Weights of a small mixture-of-experts language model, trained from scratch on English Wikipedia.
Size: 11 layers, width 256, vocabulary 8192, 63.7M parameters.
Below are experts of layer 5 (counted from 0) of a mixture-of-experts language model. Rows are named router (the router's row for the expert) and show model dimensions 0-255. Each number is 500 + 25 x the weight over its row's rms, rounded and kept within 0 to 999. Numbers have three digits each.
After each expert's rows: "gets" lists some tokens that make up at least twice as much of what it gets as of all text; "comes before" lists some tokens at least twice as common just after its tokens as in all text. This comes from a sample of Wikipedia text that the model never trained on. Tokens count by the router's weight.

# expert 42
router:500484493516505488515520519532522494523526500492512539498493498497464497499476498477459467465536530521495543496507511537428530528468489489466506471545543509495499516477503516516482474488537474481533512477518527501514492510464521466489497485487477478495510497530513474451506504532513499537491508518490480492534475492505524435461483516454472510467488524521517513497501513529479532471501466489487484529478478525525511547495520471528506492487494513517508546533509518422455492506463544529462514509516507466533467476443437466510495538512481495480464521501479454501542510512492481478525486547513503476493479485523514522507473510487484448523450499503517556496528522492486457551479480543507473538512497509499505504481518532506525544522536468481495496534543481510494493522489515
gets: " ", ".", "-", ").", "\".", "==="
comes before: "\n", "1", " The", "2", " In", " He"

# expert 11
router:522518506483505520503509476519498479510511494517511502485524519518461465504474506520492522450526529526514500524514528557503488480450505513453506498525505475489497512491541516479451469500560489476517546510465493488492457499496563478503458516499500498484501488475498503424467539485484489519536471497500441508533486459491483447514539499499463564459512502525559552512503533513529533486492491509473500480518490552516484541524496500511490488476442528492466511524523486452488457479478500532465513502480491442514524509459480492504458540487517514511525517503534483524496488514540517527527515454481500495518525511493531521541497508491501505496494493512504467520520482493483487530481537520544460510515504506479479520502539517535476526498476466466479488514487515479526466481505492
gets: "2", " ", "1", "9", ":", " |"
comes before: "1", "2", "0", "9", "8", "3"

# expert 22
router:522476501512534527483532506519482480473527569522498536478477525509467485476461488504463458471519522523537585541470514545438487499453475470491514459551476513527492490532484508498481444514510459467515529510497488463491511534480533464460504481520492490494494501522519438460487492511505543476537494475460503516526462509520508482500511495482499529474488444526508541505483513475530538461519483512517492504472497519531519522501500508512486506459474491510530511490537495506501513475516458509452500494511508483463520520496458491541495507513495485487534500482494454516525527530508507495533496514513465484531469510515498521489496518500470507504466525508504479505523485457494511524443534515540486499552513480494466499465535519511517504514498496501513481509494479487508480559522537
gets: "ing", "ed", "able", "en", "ar", "age"
comes before: "ed", "ing", "s", " to", " in", " by"

# expert 12
router:503493502508528511467530534537469484518545530501511530495468473525502500479472462476492472478546545524486556520502510559434496501488477502499526462528523500494482463486484530524472467513500455468529536505497477489491525558521532465498467487514464520498493495493466473442528476478507501501555462513487488547510490501512500498478468462485481516489512492497542493555516492492503523476500470485489506492496494506523482556504530486503493516487514490502511540503533522460489469525520508527468519518499524475482518522476437484522470516512524475482498540489507446471493528545518508508520484514498457500510489519501514499498495488540484497492495496469498496509522512468492474566481488505548504555519501506495476495509560540537508521510497471471506490503541497506520445544515540
gets: " ", "s", " re", " con", " (", " dis"
comes before: "1", "2", "3", "4", "cre", "c"

# expert 71
router:529513497509498493489535513526520497517493513525497515473481525496485475498481441514479475461546556518506516499488537556497509478461505468506544455527514506532512489512512516522462467501527469469516517511510491477509499491474563471503475482504479470487450482515518499440487494475517492535553474488466508519542474481497514463506540483488485538483484511534528522503502539523505528493489489495482510490489488536523493580513504466513484489479489480473549498513511514491524484476493493537449517492506512428434522483488484515537446560503491499500501495495502471531475489521526490490536497508482516488506487506494504505510470512492449515489497520456498508503550479493490480541491496497529484525507503487519479521496551535554511546486470494451483465514518487524475474516547503
gets: "1", "0", "2", "3", "5", "4"
comes before: "0", " |", "9", ".", "–", "5"

# expert 45
router:546461494536522494500494511526473511476510535550475554482489540511447482475489489504506494461520500525513573512519505525471525529455467488477504477488515495534504494495502502492482453469500484493502502481533557519545524517474550483496500490474476461486500524502519497490483527513489515480532476491457497510550458495478503492494501472473494538470468465503494534525502544528504540482516498484513483527461505505518500541516532481515448497479480533496508519507539491465455497502454506518459503485504498472494499498500438459568464529487496531484538473502497462498527502513506483486543493531483512472475503505532470539506453500506448477516516484497499516470570507490471502523462535514531504505500499487522483487494516522507480520495483462510524453535518494511501472500464524
gets: "ing", "ed", "ation", "al", "ent", "ment"
comes before: " of", "s", " to", " in", " and", " with"

# expert 35
router:529468496489540489485532481531480493512529512478499519495487509497488475478447458495474511424534512514503534496527502587497517511497505499487505506509503495529522509460510503534444510496523478518514510503495492484515520529503532504500492522485505446496509486500512489433494508519500488508577482516471503523547465475513452459504495487497465506499485502498484500503550520472500531481503476467469478459496506540481505527484490463530502489463466507495463519491532475470515458494483528553455484497498531466482473506501480500530468534525520539514496521492511503546496529526538480504505483513512471518543485531512488502512442554514477515503510493532488519514505478506521479518473517501571477495496492510494457492504523535569517504496515481496503454530536492480508460542514519
gets: " ", "1", "2", "3", "5", "7"
comes before: " |", "0", "1", "9", "2", "3"

# expert 39
router:515514486493513491475497542520513506527531519500538516501501491521480508511487489469491456483539510515505573499493508522444485527459481485496516482515523500473506531509492511483473455488515464481532524527530521496495480549513546467476517507494449513488494485500511493456522497518506485503521492507470488515540479525504525484473477492471491512472512506535509501508540545505496519490476477482503464504503486532536491569489501483478466468473456520510506496521510511430458484496492497525476534499467527472524521492452422476514474552468468469475476513486493445526519529556523490494533478517490481492522505490491472544553484519509461461505487491474480487511510508486492478540470482549524507538507525494529454492476536527517525561506500501469490492506529483501482474532491494
gets: " ", " re", " de", " c", " p", " con"
comes before: "1", "2", "3", "4", "6", "mo"

# expert 21
router:509496501506521491457508523528500494505538496470499533503497499478471519476480484528487484479521532518522528525524527591465555543457477527464510436524524533558557488516540528535469471464550489461490517478534479516530498493483520438504503460478496507461535483510475508469503516524445483487487479507472501477539458494507517498472535508509466519455493490503543565504505524528481529492491474507497491530508491516508485521492508494514500511497491498500484532518495544441456504532489513518476508516498513452467522521453458477499471510482477478463508492519472450512505481516496466476493486527494485474493511516517517495490470520480499499530505491500499499512504499488509483550478526535495483528516525497471483549509498514506509545501517480465487481544503492492473484525516526
gets: ".", "er", ").", "ist", "man", "ant"
comes before: "\n", " The", " of", " In", " He", " It"